config = dict(
    num_hidden_layers=13,
    hidden_size=256,
    d_expert=64,
    hidden_act='reglu',
    moe_layers=[2, 3, 4, 5, 6, 7, 8, 9, 10, 11, 12],
    normalize_top_k=False,
    router_z_loss=0.001,
    init_std_router=0.00815,
    norm='rmsnorm',
    norm_eps=1e-05,
    beta2=0.95,
    batch_tokens=65536,
    max_seq_len=1024,
    train_tokens=255700000,
    max_steps=3902,
)
Below are experts of layer 4 (counted from 0) of a mixture-of-experts language model. Rows are named router (the router's row for the expert) and show model dimensions 0-255. Each number is 200 + 40 x the weight over its row's rms, rounded and kept within 0 to 999.
After each expert's rows: a language model's description of what the expert responds to; "raises" lists some tokens whose logits its average output raises strongly, later layers aside. This comes from a sample of Wikipedia text that the model never trained on.

# expert 20
router,124,269,205,209,256,155,264,213,204,177,213,156,264,213,223,212,152,135,145,256,157,162,235,131,206,231,241,150,233,138,187,236,172,255,189,166,166,189,239,215,211,197,154,261,147,277,329,181,215,191,205,161,185,224,231,188,195,247,163,224,245,206,187,214,191,176,167,176,123,226,196,123,160,190,190,151,175,217,203,140,249,211,283,197,146,213,237,164,233,170,236,220,217,176,154,249,159,217,161,171,229,161,182,207,253,189,207,150,170,214,170,219,150,201,233,186,193,179,238,186,181,153,216,184,179,164,160,165,127,192,147,254,203,255,187,188,248,169,183,251,209,239,211,187,240,221,204,165,215,155,188,257,150,148,260,232,104,227,227,143,242,166,188,167,216,270,134,202,230,165,207,235,215,279,204,192,214,227,210,217,256,190,173,173,214,160,159,136,240,238,143,218,215,150,176,175,130,177,154,178,237,136,242,191,239,265,126,154,189,208,237,170,114,190,245,207,163,241,262,189,145,221,194,255,200,253,242,141,186,229,203,169,216,225,172,150,280,95,233,229,236,138,151,147,181,142,233,192,181,102,233,255,231,171,204,200
Dash and numbers in lists. Dashes between birth and death dates, list-item hyphens, and number tokens with trailing space in infoboxes and tables, such as 1887 – 1976.
raises: "h", "F", "j", "to ", "C"

# expert 4
router,159,236,251,271,200,158,258,210,258,164,268,179,209,167,230,221,164,140,132,244,206,238,197,200,192,266,230,199,265,173,194,223,146,240,194,154,178,185,215,210,191,178,179,241,151,188,273,142,222,258,220,145,159,251,250,206,123,248,229,207,216,173,190,213,159,198,147,192,166,203,145,173,186,200,166,181,168,271,226,116,265,179,246,182,217,298,241,202,254,172,233,212,210,132,120,242,164,215,173,172,271,205,168,200,213,204,243,153,146,222,168,167,176,192,255,274,132,161,265,160,175,158,186,250,179,178,171,162,182,134,95,255,174,252,154,197,249,132,214,233,234,296,240,226,213,270,202,258,199,151,175,204,192,152,262,211,149,248,260,190,206,149,217,192,195,216,180,249,199,129,260,220,248,251,241,202,210,241,206,240,258,165,179,137,220,174,155,146,224,214,156,197,235,150,161,139,166,156,175,234,249,170,200,183,224,237,181,181,212,232,191,219,186,197,218,217,162,272,221,144,125,210,170,226,175,213,251,195,190,220,250,173,226,261,190,113,214,161,261,275,209,238,172,208,189,154,205,220,140,150,230,184,241,178,246,207
Numeric digits in tables. Digit groups, commas and decimal points inside numbers, mostly vote counts and statistics in tables, such as 38,228, 1,306, 9.5.
raises: "— ", ".", "n", "– ", "- "

# expert 28
router,188,248,223,226,249,157,234,190,218,165,248,161,205,160,233,291,164,173,180,208,162,208,185,155,137,262,245,191,242,170,111,249,187,238,201,154,178,145,259,201,155,171,183,214,143,134,217,176,172,254,194,153,180,227,214,148,133,213,183,217,218,192,211,241,158,161,189,160,158,278,161,181,264,130,163,212,160,268,262,171,227,254,226,109,238,256,247,129,222,136,258,262,251,212,227,225,169,221,116,210,227,232,174,247,219,179,279,198,153,203,174,176,198,190,238,230,160,185,229,155,190,166,190,195,198,187,147,187,211,182,157,240,181,245,190,211,226,207,185,201,230,227,227,174,202,233,223,214,188,174,143,209,195,158,251,257,168,229,216,183,275,139,199,136,167,217,160,215,261,162,255,260,276,228,203,197,252,201,231,238,229,122,114,176,219,211,135,203,210,285,137,210,237,142,146,169,217,165,168,233,206,237,210,197,212,206,149,177,237,249,250,159,116,142,260,196,141,191,280,190,169,254,168,244,155,246,225,150,225,218,230,148,254,214,142,145,172,141,225,258,244,224,185,163,128,192,226,201,178,148,224,237,263,187,214,194
Verbs and conjunctions. Common connectives and auxiliaries right after the subject or a comma: and, was, is, were, also known as, but, not.
raises: "a ", "the ", "an ", "- ", "-", "on "

# expert 29
router,167,242,251,278,221,175,231,205,270,169,232,166,240,229,219,250,162,150,165,252,158,205,248,150,140,233,222,182,221,157,154,236,154,203,116,142,199,151,242,249,177,174,191,223,167,125,223,132,244,234,210,149,151,243,229,167,152,214,223,128,252,165,274,230,174,124,162,220,172,230,181,159,183,130,176,150,169,273,239,170,195,210,246,170,199,225,195,170,237,161,216,232,191,147,179,278,214,228,178,173,259,184,118,274,196,212,208,180,131,219,188,206,166,156,221,201,178,174,226,199,158,161,276,213,239,175,166,198,196,172,140,235,203,203,154,248,213,151,230,226,232,241,220,216,228,252,229,258,162,134,136,219,209,155,239,162,168,228,227,167,237,183,160,174,211,248,167,231,264,148,233,262,275,210,203,141,256,215,233,255,274,161,161,147,228,188,173,148,258,218,179,265,249,208,159,161,228,133,139,243,212,235,232,147,244,256,160,142,282,157,227,188,194,183,188,181,166,246,200,134,172,223,161,250,171,247,224,193,150,238,216,173,222,233,165,183,256,182,262,255,239,195,128,166,219,156,216,217,159,157,264,198,235,170,196,161
Tables, years, awards. Table cells with years like 199, 202, award and election terms like Nominated, Award, Independent, Elected, and first names starting entries.
raises: "es", "(", "l", "a", "et "

# expert 14
router,184,236,215,251,168,151,251,154,235,188,225,174,212,165,257,254,184,155,136,205,158,219,222,195,222,236,226,165,261,198,199,238,241,206,194,192,142,123,220,180,192,134,185,245,216,234,268,204,218,211,242,178,188,219,254,178,170,200,167,114,214,106,161,218,154,207,157,274,185,216,175,212,226,213,187,190,170,218,217,139,196,119,242,137,156,239,234,179,201,144,212,243,181,172,190,247,178,213,159,188,216,141,127,225,197,152,242,202,145,262,187,246,172,135,268,215,172,132,238,240,189,155,222,251,232,136,146,250,192,150,144,251,219,156,124,277,191,152,163,187,228,254,259,151,253,211,205,242,241,197,166,247,166,194,200,182,171,205,213,229,255,167,190,143,171,216,195,190,238,199,200,223,179,218,260,157,220,261,258,331,210,177,182,131,253,212,167,189,210,226,178,245,210,160,173,125,244,222,182,212,248,275,211,176,263,265,140,190,211,190,241,169,175,185,114,177,166,250,133,176,159,247,133,257,191,219,228,199,166,277,217,193,194,267,153,178,260,133,229,233,233,184,208,179,208,170,295,228,200,129,245,223,191,198,221,237
Mid-word short fragments. Short word-start fragments inside ordinary words or names, such as te in teens, se in seal, ti in tired, often after his or the.
raises: "a ", "m", "f", "p"

# expert 16
router,142,230,162,263,263,186,225,188,262,166,247,159,208,145,266,260,128,191,185,220,182,223,228,126,158,223,208,209,291,123,173,220,153,243,147,165,188,208,215,215,150,182,180,185,135,182,218,156,259,253,224,176,157,281,229,193,133,242,205,230,212,227,192,198,150,185,199,184,162,264,124,179,201,210,167,195,129,266,218,131,202,230,245,183,197,227,299,135,189,192,283,232,211,194,183,242,167,294,130,141,225,131,214,212,271,137,208,158,145,162,184,250,179,182,229,261,126,168,185,188,197,180,196,212,174,212,127,197,157,177,166,269,182,196,176,219,252,148,196,191,269,212,213,162,230,216,256,215,162,179,141,255,183,216,229,253,172,271,272,159,231,162,191,129,188,197,179,206,242,172,208,229,197,242,214,171,259,200,218,230,262,153,190,189,213,158,155,215,209,232,173,192,205,144,195,169,201,200,147,163,223,216,225,202,271,234,155,148,192,186,214,230,120,190,236,156,138,231,231,170,146,238,195,200,152,266,214,194,182,204,215,112,219,230,113,121,220,177,225,235,221,166,133,163,196,196,208,213,137,155,238,208,282,185,199,180
Sentence and heading ends. Sentence-final periods, closing parentheses and quotes, closing === heading markers, and line breaks ending list items or sections.
raises: "\n", "\n\n", "- ", "In ", "(", "| "

# expert 34
router,183,268,239,188,222,210,249,155,225,155,209,154,230,238,234,240,187,112,173,200,182,202,224,168,195,272,222,169,243,166,174,237,137,204,143,137,203,163,243,251,210,183,168,237,157,219,278,197,194,241,148,152,169,234,221,174,145,200,263,232,262,158,210,268,176,198,132,254,161,237,203,159,255,167,181,201,153,224,246,160,196,189,238,148,206,220,244,199,249,132,206,192,179,118,181,282,234,216,159,214,253,192,126,269,212,182,240,169,187,207,209,205,148,210,236,226,194,152,226,205,171,199,227,174,187,168,168,238,217,191,172,236,138,192,191,241,189,197,182,299,222,262,227,134,204,252,206,271,168,198,144,294,158,189,250,196,173,219,224,174,293,161,160,179,128,280,185,215,245,167,269,246,200,233,208,258,228,197,219,229,200,157,150,165,290,213,158,143,235,190,199,226,252,163,163,168,245,120,179,266,244,131,262,207,230,221,155,135,177,202,252,208,176,173,228,229,169,236,195,154,153,263,183,189,156,243,234,194,222,226,253,152,279,219,161,194,231,186,265,246,199,197,178,178,201,162,266,267,163,151,268,207,211,133,221,209
Descriptive word stems. Word-start stems in technical or descriptive prose about nature and engineering, such as ri in ripe, rad in radial, off in offshore, electr.
raises: "em", "v", "z"

# expert 13
router,140,210,245,244,220,201,203,158,255,187,219,157,228,124,243,230,173,134,163,228,157,183,225,197,201,239,253,136,238,152,183,249,177,206,165,155,201,156,256,181,236,181,161,197,178,113,240,164,214,258,175,148,169,275,247,167,188,259,227,202,238,142,131,274,151,245,177,180,146,245,155,169,208,214,189,177,145,253,249,147,186,271,247,182,200,236,226,187,219,177,247,241,206,150,166,236,184,226,170,131,241,183,149,264,213,168,208,132,169,251,141,255,150,205,228,236,155,186,207,280,190,149,264,212,248,189,186,224,200,158,142,253,179,197,173,272,237,169,144,243,216,241,225,140,231,251,223,179,186,183,160,219,160,148,196,185,167,238,259,167,230,153,159,165,233,222,177,230,249,158,216,258,259,232,239,152,234,207,233,242,267,153,155,154,261,197,182,182,246,236,140,214,240,177,188,157,185,143,126,184,221,126,244,221,239,255,161,163,235,198,229,97,172,219,133,209,156,229,226,171,159,235,151,216,177,263,220,200,182,211,241,178,230,255,176,175,202,172,235,250,245,205,137,200,157,142,230,266,158,144,240,265,208,168,191,212
Digits and word stems. Year prefixes and decimal points in numbers and coordinates, line breaks in infoboxes, and stems split mid-word like advertis, alg, stat.
raises: "s", "of ", "a", "in ", "v", "to "

# expert 1
router,158,212,209,266,271,166,227,208,267,161,243,140,202,242,226,237,157,135,147,235,158,98,222,174,218,239,161,156,232,168,180,259,183,183,174,199,171,154,252,174,212,158,183,247,181,206,218,138,273,232,179,144,135,261,243,167,157,230,244,160,242,164,121,256,133,208,181,168,146,250,199,150,194,194,155,183,151,231,222,160,203,283,196,159,234,237,237,133,221,208,221,244,243,185,161,234,169,244,154,159,242,193,122,262,227,185,209,193,182,172,213,172,168,194,220,218,149,157,199,202,168,175,238,179,275,183,178,94,170,162,165,247,177,233,176,244,229,160,198,241,220,241,205,157,225,212,231,217,169,159,164,229,179,179,215,259,136,239,230,183,258,187,150,166,225,238,178,229,255,163,214,266,227,238,215,168,269,226,260,241,248,176,183,181,251,186,182,156,247,240,139,237,258,188,175,154,190,159,158,108,227,273,238,216,254,226,161,169,227,195,242,112,192,173,139,219,136,248,210,146,183,218,192,222,168,238,212,165,152,260,203,174,229,259,159,163,217,157,216,234,249,242,193,191,156,140,218,250,151,147,259,263,238,162,193,199
Table cell starts. Pipe separators, line breaks and first words of cells or list items in tables and infoboxes, such as Great, See, King, London.
raises: "-", "(", ", "

# expert 18
router,168,234,248,254,242,196,202,160,260,169,235,171,221,145,247,236,145,162,158,210,153,132,251,159,204,228,216,190,215,163,179,236,161,220,132,165,174,141,246,221,180,172,175,228,152,161,237,169,203,264,225,164,160,236,227,212,156,224,211,176,264,150,215,220,177,207,182,146,174,248,142,165,197,224,175,175,144,250,215,162,177,249,274,177,213,249,227,156,225,160,241,240,204,155,154,239,182,245,174,159,256,169,144,256,228,158,207,161,160,195,134,282,181,211,225,219,149,165,198,208,177,126,233,218,259,186,154,151,177,208,161,239,171,186,163,260,252,147,153,268,251,237,197,113,248,287,241,218,241,175,191,207,131,162,214,183,181,244,245,164,229,158,160,164,257,247,161,261,265,132,242,232,236,254,214,262,264,214,240,242,266,177,172,154,250,175,165,177,185,237,161,234,260,204,148,163,237,136,153,203,232,153,230,212,253,237,148,161,201,193,260,171,169,216,149,239,168,217,205,164,173,237,176,251,178,243,224,151,168,223,228,153,233,256,167,171,223,164,240,228,247,217,135,170,139,150,206,291,180,157,241,251,240,168,150,188
Table cells and abbreviations. Capital-letter abbreviations and name endings in wiki tables and lists, such as FCC, JC, AC, Total, Best, after bars or commas.
raises: "(", "in ", "\"", "and "

# expert 25
router,167,218,199,233,200,182,213,171,230,164,230,178,240,158,259,245,190,158,135,201,170,156,267,206,206,237,205,190,225,176,201,243,212,238,183,184,123,185,255,144,241,178,152,229,218,254,240,210,224,233,264,167,169,234,238,150,156,228,257,136,252,158,161,241,150,184,153,251,180,240,182,200,193,143,155,184,201,198,244,156,83,145,200,187,169,245,257,154,198,173,219,267,171,153,185,249,193,226,164,167,221,180,107,232,223,176,229,177,187,233,145,259,166,150,201,206,167,201,185,195,133,202,258,235,271,182,172,218,193,130,171,241,167,147,148,224,204,178,185,217,223,247,237,191,228,223,258,231,229,177,162,202,174,166,248,119,188,226,200,232,273,174,186,164,257,237,178,200,217,165,214,226,213,229,197,179,222,226,260,236,223,143,145,157,250,155,165,171,227,226,152,260,218,194,165,162,282,182,145,186,214,282,249,201,281,270,151,167,290,229,218,220,167,183,221,239,170,258,104,175,146,246,195,240,159,217,261,212,142,229,221,192,237,213,149,157,171,139,272,284,233,171,193,187,230,129,248,272,151,134,257,229,230,173,207,232
Prepositions and suffixes. Prepositions like to, at, under, against, during in narrative prose, plus suffixes ending words, such as ing, ure, ance.
raises: "the ", ", ", ".", "'", "-", "C"